python train.py --d_model=128 --d_expert=64 --balance_bias=true --init_std_router=0.0291 --vocab_size=12848 --norm="rmsnorm" --parallel_block=false --init="uniform" --init_std_up=0.0531 --beta1=0.9 --decay_shape="linear" --doc_mask=true
Below are experts of layer 6 (counted from 0) of a mixture-of-experts language model. Rows are named router (the router's row for the expert), gate (a neuron's input weights, with its number), up (a neuron's input weights, with its number) and show model dimensions 0-127. Each number is 50 + 10 x the weight over its row's rms, rounded and kept within 0 to 99.
Before each expert's rows: a language model's description of what the expert responds to. This comes from a sample of Wikipedia text that the model never trained on.

# expert 51
Description: Paragraph breaks and key nouns in headings or infoboxes, such as "death", "birth", "honor", "Turnout", and taxonomic family endings "-idae".
router:40 48 44 44 63 61 51 81 50 56 68 49 47 76 57 47 56 35 52 44 48 44 47 49 38 63 51 56 43 55 64 44 40 57 57 54 41 52 62 47 59 29 35 56 19 57 50 63 65 47 42 58 58 47 43 42 64 32 49 63 71 59 62 50 39 47 47 69 44 61 54 51 53 48 42 51 60 46 54 66 52 46 58 66 54 55 55 41 66 47 65 46 55 43 49 43 46 39 58 53 49 42 66 52 46 65 75 51 55 46 57 41 40 32 46 41 55 49 38 59 50 51 42 53 40 56 50 41
gate0:51 59 32 52 48 47 49 56 53 50 55 65 69 69 43 47 65 66 41 60 53 66 58 63 49 52 48 55 42 46 51 52 57 66 52 34 35 38 62 34 70 52 46 53 49 44 44 40 57 65 47 64 46 47 40 42 51 61 49 51 44 41 49 58 39 46 53 48 62 58 65 60 48 60 40 61 32 54 49 65 45 53 54 44 67 56 54 40 55 53 31 54 50 51 55 39 61 52 28 37 46 62 51 37 36 27 59 44 58 30 80 49 53 34 41 59 59 57 57 46 51 46 59 37 47 59 34 57
up0:66 54 57 61 38 55 48 52 41 49 51 50 56 46 54 63 62 47 44 71 47 56 51 48 45 36 54 49 36 55 58 50 53 25 60 46 36 33 53 55 45 30 68 61 68 31 48 58 65 40 51 48 57 51 56 49 59 40 48 35 39 61 72 45 33 41 44 49 41 48 50 45 51 62 60 42 53 55 56 59 41 25 46 40 61 69 51 51 47 31 57 46 44 38 46 41 50 53 57 38 52 51 61 59 48 46 52 56 52 43 43 57 36 64 48 40 38 74 25 61 38 41 54 44 40 40 53 43

# expert 45
Description: Count words and small numerals before a counted noun ("several", "many", "a number of", "three", "four"), including digits like "3" in "3rd Place".
router:35 55 55 43 63 55 46 77 56 64 61 52 36 72 50 49 40 42 44 50 40 46 52 53 31 53 54 49 49 36 45 55 49 72 48 62 47 56 55 51 62 54 39 48 27 43 48 55 67 50 49 67 52 58 45 47 42 36 38 52 65 65 50 50 30 56 30 65 41 53 65 35 51 56 44 68 47 37 58 53 45 56 46 56 42 55 49 43 61 59 57 47 40 48 48 57 52 42 43 43 55 53 41 60 70 60 63 50 44 44 62 51 40 29 48 53 64 56 28 45 50 46 42 56 31 58 57 33
gate0:45 53 60 54 54 47 61 64 46 57 64 54 40 63 28 38 59 59 42 35 51 47 51 45 59 57 43 46 36 56 49 71 38 50 54 56 59 73 58 45 56 53 45 52 62 44 49 59 66 68 26 60 49 56 37 38 45 31 37 46 56 61 65 66 49 28 48 48 64 48 53 41 51 37 37 61 57 43 52 35 44 46 43 36 46 50 47 59 49 44 46 55 49 78 33 50 54 76 57 54 51 60 33 59 42 60 44 55 49 45 59 61 48 53 48 36 40 49 35 62 47 46 47 47 38 48 47 45
up0:33 41 51 52 58 35 38 44 46 64 38 28 41 65 67 55 44 39 65 67 30 42 48 56 56 28 63 65 61 54 51 37 60 50 48 63 38 61 45 55 41 66 54 42 51 64 53 69 52 46 55 59 41 42 52 52 55 41 65 47 61 36 44 40 40 59 53 43 39 49 59 48 30 46 52 63 37 67 70 51 56 62 41 53 53 58 59 60 55 47 57 54 43 58 41 50 55 35 49 67 64 43 49 50 50 30 49 38 53 46 47 47 44 57 44 47 58 75 51 42 49 36 38 49 45 47 43 51

# expert 49
Description: Double line breaks after a sentence-ending period before a heading or new paragraph; also fat in fatal and Fatah, and consisted/composed.
router:38 58 69 36 55 55 40 67 58 65 45 43 44 67 58 52 56 34 46 49 34 61 53 48 36 54 43 47 66 50 46 59 38 53 48 61 36 58 41 51 63 47 38 50 30 51 47 54 60 50 41 52 50 35 54 52 56 32 43 50 64 51 45 48 27 57 42 56 54 53 52 42 60 41 45 81 59 29 53 56 42 50 48 66 50 56 41 28 63 43 48 45 49 61 57 45 45 36 52 36 59 59 58 42 33 51 86 52 48 53 56 51 47 39 53 53 46 51 52 40 48 51 32 50 44 66 47 45
gate0:30 63 51 55 54 44 58 60 56 48 48 67 31 50 44 73 59 38 55 56 65 53 62 52 47 55 42 72 68 42 56 48 43 73 47 44 44 38 33 61 72 61 50 42 48 40 72 44 47 34 54 47 33 47 57 53 38 30 50 48 57 56 52 54 44 61 47 49 40 43 45 57 40 44 41 50 51 66 42 46 57 57 56 54 63 66 23 35 74 55 49 41 53 48 60 34 46 51 47 57 52 60 47 48 54 52 56 54 53 52 42 50 29 45 52 39 29 54 49 50 50 60 50 49 43 45 45 41
up0:55 58 59 62 55 51 52 65 57 49 51 64 43 64 56 69 58 37 49 57 53 50 49 52 50 50 43 41 56 47 44 51 62 67 48 41 42 49 49 54 58 57 49 50 53 46 57 54 33 65 40 44 40 44 64 52 46 27 63 50 41 51 47 52 33 74 48 53 35 61 48 67 57 47 39 56 59 58 54 41 68 46 52 48 75 45 46 43 75 39 33 48 63 62 64 72 59 51 52 49 35 69 27 56 60 54 65 48 38 47 37 56 45 58 53 51 29 45 61 58 62 57 62 55 57 52 49 53

# expert 59
Description: Standalone numbers in charts, lists and tables, such as 40, 16, 100, plus the prefix trans in words like transmissions and translated.
router:41 66 58 36 76 52 51 65 64 60 63 54 30 66 67 61 41 44 43 45 49 54 47 50 32 47 63 55 55 41 53 65 30 66 50 60 34 53 63 53 58 46 36 53 25 47 52 48 66 52 53 50 50 47 49 57 52 39 44 54 67 57 40 44 23 58 34 47 64 44 54 44 51 49 48 60 54 42 47 74 55 42 53 59 58 53 46 40 65 54 54 42 45 43 40 46 44 37 44 42 30 45 53 47 56 49 67 52 53 49 62 44 40 40 47 63 54 48 46 50 58 45 33 50 55 61 62 37
gate0:48 45 65 54 38 48 59 50 36 65 52 51 81 46 57 71 50 55 61 49 27 56 37 48 49 69 61 38 48 53 63 51 48 59 48 57 49 47 32 56 49 53 37 59 48 50 45 60 50 62 57 45 34 34 40 56 63 57 64 57 52 47 59 60 46 46 50 58 45 46 59 39 43 59 40 48 69 40 41 38 64 55 45 58 64 63 61 46 31 58 54 31 51 49 59 63 67 42 49 67 50 61 54 49 55 37 60 44 44 55 58 45 58 56 39 49 36 48 46 50 74 44 62 51 75 51 54 58
up0:46 35 58 44 57 36 58 44 37 52 53 44 53 48 38 54 53 35 57 53 34 49 48 50 43 55 63 39 57 47 67 43 40 51 54 63 60 44 48 47 39 49 45 35 50 54 73 41 44 64 40 53 33 49 35 37 55 58 57 42 43 53 39 44 63 63 66 43 25 61 58 53 42 61 72 69 59 53 46 48 38 45 50 65 52 54 65 36 29 58 63 48 48 56 77 56 49 54 74 61 51 61 51 60 42 47 53 44 59 62 47 61 42 59 45 54 49 63 44 51 43 58 43 58 51 28 46 61

# expert 19
Description: Stems of verbs and action nouns before -ed, -ing, -ion endings: concern, host, review, support, fund, conduct, thwart(ed), pollut(ed).
router:27 50 64 30 74 54 60 73 52 69 47 50 32 67 59 46 46 35 36 48 45 61 51 52 44 65 53 55 52 50 54 57 41 49 49 43 56 52 59 48 59 35 43 58 27 52 49 48 65 45 63 61 43 59 40 62 47 38 45 56 69 50 49 45 41 47 37 58 64 50 66 54 47 56 42 61 52 35 49 60 58 45 65 61 56 50 48 56 67 38 63 33 49 38 61 52 59 53 46 59 47 57 47 42 61 51 77 50 59 43 54 41 37 54 54 53 47 57 36 63 49 33 43 62 51 61 54 56
gate0:41 59 57 43 68 43 54 82 53 54 35 49 43 45 48 41 39 37 36 33 50 39 38 48 52 48 46 48 43 63 47 34 52 56 30 32 50 55 36 56 51 44 61 51 38 65 60 31 45 43 52 47 42 56 44 37 59 65 53 55 59 39 52 56 47 39 36 42 54 60 61 61 44 52 47 66 47 38 52 61 58 48 55 69 52 67 45 61 51 60 56 61 71 55 60 28 52 49 58 50 45 52 60 53 68 50 60 38 63 47 43 50 57 62 54 57 39 48 43 62 24 44 50 53 62 53 63 57
up0:63 30 41 48 41 51 54 41 54 57 50 48 54 49 66 44 64 52 28 41 49 40 53 34 47 53 71 46 60 50 59 59 50 55 47 73 43 48 52 47 30 47 49 47 37 46 53 24 40 52 53 47 38 61 51 30 50 52 56 50 44 48 69 62 43 26 51 66 37 34 37 62 32 51 56 51 43 48 48 45 47 56 55 57 29 41 55 52 37 54 51 40 62 60 43 56 56 55 45 60 51 30 49 52 61 38 57 55 48 42 45 47 34 38 43 65 48 58 54 67 46 63 33 59 48 39 36 60

# expert 46
Description: Word-inner fragments like ad, d, and, az, od, often in foreign place and personal names, such as Chapadão, Birjand, Hassan.
router:36 55 55 40 66 48 48 67 59 78 45 50 38 80 63 58 39 29 41 42 57 57 56 54 43 62 49 47 55 41 55 48 44 38 53 53 56 64 61 52 63 43 50 48 47 41 49 53 63 50 52 74 49 55 37 41 45 37 35 60 61 58 65 40 32 53 49 43 42 60 67 52 42 62 42 62 56 28 42 57 33 48 48 65 52 58 44 46 55 63 50 52 37 50 51 46 44 45 61 36 52 62 52 55 41 53 74 39 49 31 58 46 47 42 42 44 36 32 50 48 53 43 41 52 47 55 47 60
gate0:43 64 53 47 50 44 41 50 34 51 46 63 38 50 65 44 57 43 43 53 38 64 56 41 63 61 65 49 68 41 61 54 32 54 48 47 65 60 61 64 32 35 42 59 44 60 45 50 58 43 54 49 45 63 35 56 42 59 34 48 39 59 54 50 41 52 40 37 41 58 39 54 32 55 49 48 57 32 59 35 47 48 56 66 36 55 63 45 31 54 36 59 60 69 44 50 59 41 49 50 54 49 55 44 56 51 57 40 60 48 66 55 43 56 59 45 65 25 37 48 50 63 39 44 61 74 42 64
up0:41 53 49 46 47 55 50 34 71 63 58 50 58 48 47 43 54 60 57 62 67 44 51 50 50 43 50 60 64 36 50 46 45 51 44 58 46 64 47 62 51 41 57 50 55 47 56 76 34 55 56 66 52 50 57 46 61 32 29 55 47 38 63 45 50 56 58 57 47 21 49 48 63 59 36 52 58 51 35 72 49 52 59 61 60 50 36 55 57 46 46 56 43 65 50 69 37 50 59 47 49 52 49 58 60 59 29 49 55 36 31 69 49 52 40 40 30 58 45 38 66 47 53 70 65 48 55 49

# expert 18
Description: Word-final -ing as in financing or writing, plus v/V pieces and foreign name fragments such as ong, ung, der, Vinhais.
router:54 66 61 38 71 44 41 72 55 72 63 49 39 67 59 53 53 55 28 50 50 56 43 42 42 53 61 60 57 53 51 67 51 56 46 66 48 59 56 41 48 42 34 46 39 41 48 40 69 59 43 68 41 41 43 49 44 47 48 50 62 58 47 39 24 55 44 47 52 70 50 47 44 51 41 67 60 31 46 64 37 43 49 50 52 75 42 42 61 54 44 43 50 37 60 47 54 54 50 49 55 48 57 48 66 55 73 58 57 47 47 43 43 32 51 55 52 47 30 51 38 47 49 52 39 64 45 43
gate0:52 68 52 49 47 59 40 48 52 51 46 69 44 59 50 57 43 49 36 61 54 61 47 42 24 41 63 67 54 51 56 45 49 34 50 39 53 49 64 47 52 38 55 47 50 57 44 49 40 34 64 67 42 61 36 60 44 48 64 54 43 39 34 34 60 44 38 46 49 76 51 50 55 44 53 69 39 63 58 57 54 41 54 54 64 52 76 53 48 38 30 39 46 43 52 43 55 63 47 62 66 60 37 56 47 64 53 52 64 45 53 49 46 50 29 48 66 42 50 50 48 52 38 45 32 28 58 58
up0:50 52 69 59 46 48 49 47 56 47 46 43 52 49 58 52 44 64 54 51 51 62 45 58 54 41 54 43 64 35 45 56 53 66 45 53 21 28 44 65 57 44 62 50 53 58 58 41 67 33 38 58 43 60 50 23 49 45 41 54 41 74 55 55 54 31 45 40 66 39 39 39 53 33 48 46 34 61 38 35 39 53 39 49 44 44 46 45 53 49 40 55 44 46 52 50 29 55 50 68 50 51 62 47 56 45 44 26 44 44 30 49 50 49 65 48 43 55 56 36 26 60 46 48 57 39 48 47

# expert 11
Description: Final pieces of personal surnames and some place names, often Slavic, Spanish or English, such as -ić, -ález, -ley, -son.
router:35 56 66 51 76 56 51 65 53 74 52 57 47 71 50 47 51 48 39 46 56 49 56 51 34 55 47 40 52 45 60 60 48 51 52 58 38 68 41 52 61 57 49 57 19 34 63 39 76 44 54 71 43 52 43 54 55 34 51 54 56 68 54 48 39 52 38 53 60 69 58 45 49 53 37 74 54 51 57 74 42 52 55 61 53 48 52 45 60 44 53 43 51 51 51 52 53 44 54 47 54 35 55 53 57 69 64 52 49 53 55 47 41 27 37 56 64 47 40 51 53 43 43 56 40 50 43 49
gate0:56 53 52 48 61 52 68 58 41 58 53 54 18 41 29 25 53 50 48 50 46 58 47 51 48 59 58 65 45 39 68 53 39 37 45 49 56 45 77 46 53 30 37 37 56 52 29 52 54 39 40 59 39 42 56 54 49 57 59 61 49 58 47 39 52 28 51 70 35 52 43 41 51 44 46 56 44 55 40 40 47 52 55 35 53 42 50 53 38 41 57 68 41 55 48 45 45 53 57 69 36 47 59 52 33 39 59 37 44 45 43 53 62 62 67 42 55 41 44 52 41 58 51 37 39 50 63 43
up0:50 58 45 44 53 43 42 70 47 45 63 41 50 58 37 49 39 52 76 55 51 59 45 37 53 28 53 41 56 40 52 46 52 49 33 42 49 41 56 46 57 56 47 43 40 54 54 51 34 41 57 61 59 31 55 57 52 56 47 65 56 55 42 54 43 40 43 63 45 32 47 69 49 52 63 45 36 47 60 38 57 29 48 66 51 32 64 49 50 71 47 61 24 54 60 19 48 48 67 46 59 47 61 50 38 55 53 62 54 45 39 45 61 52 51 52 47 44 46 38 62 57 49 39 56 42 27 52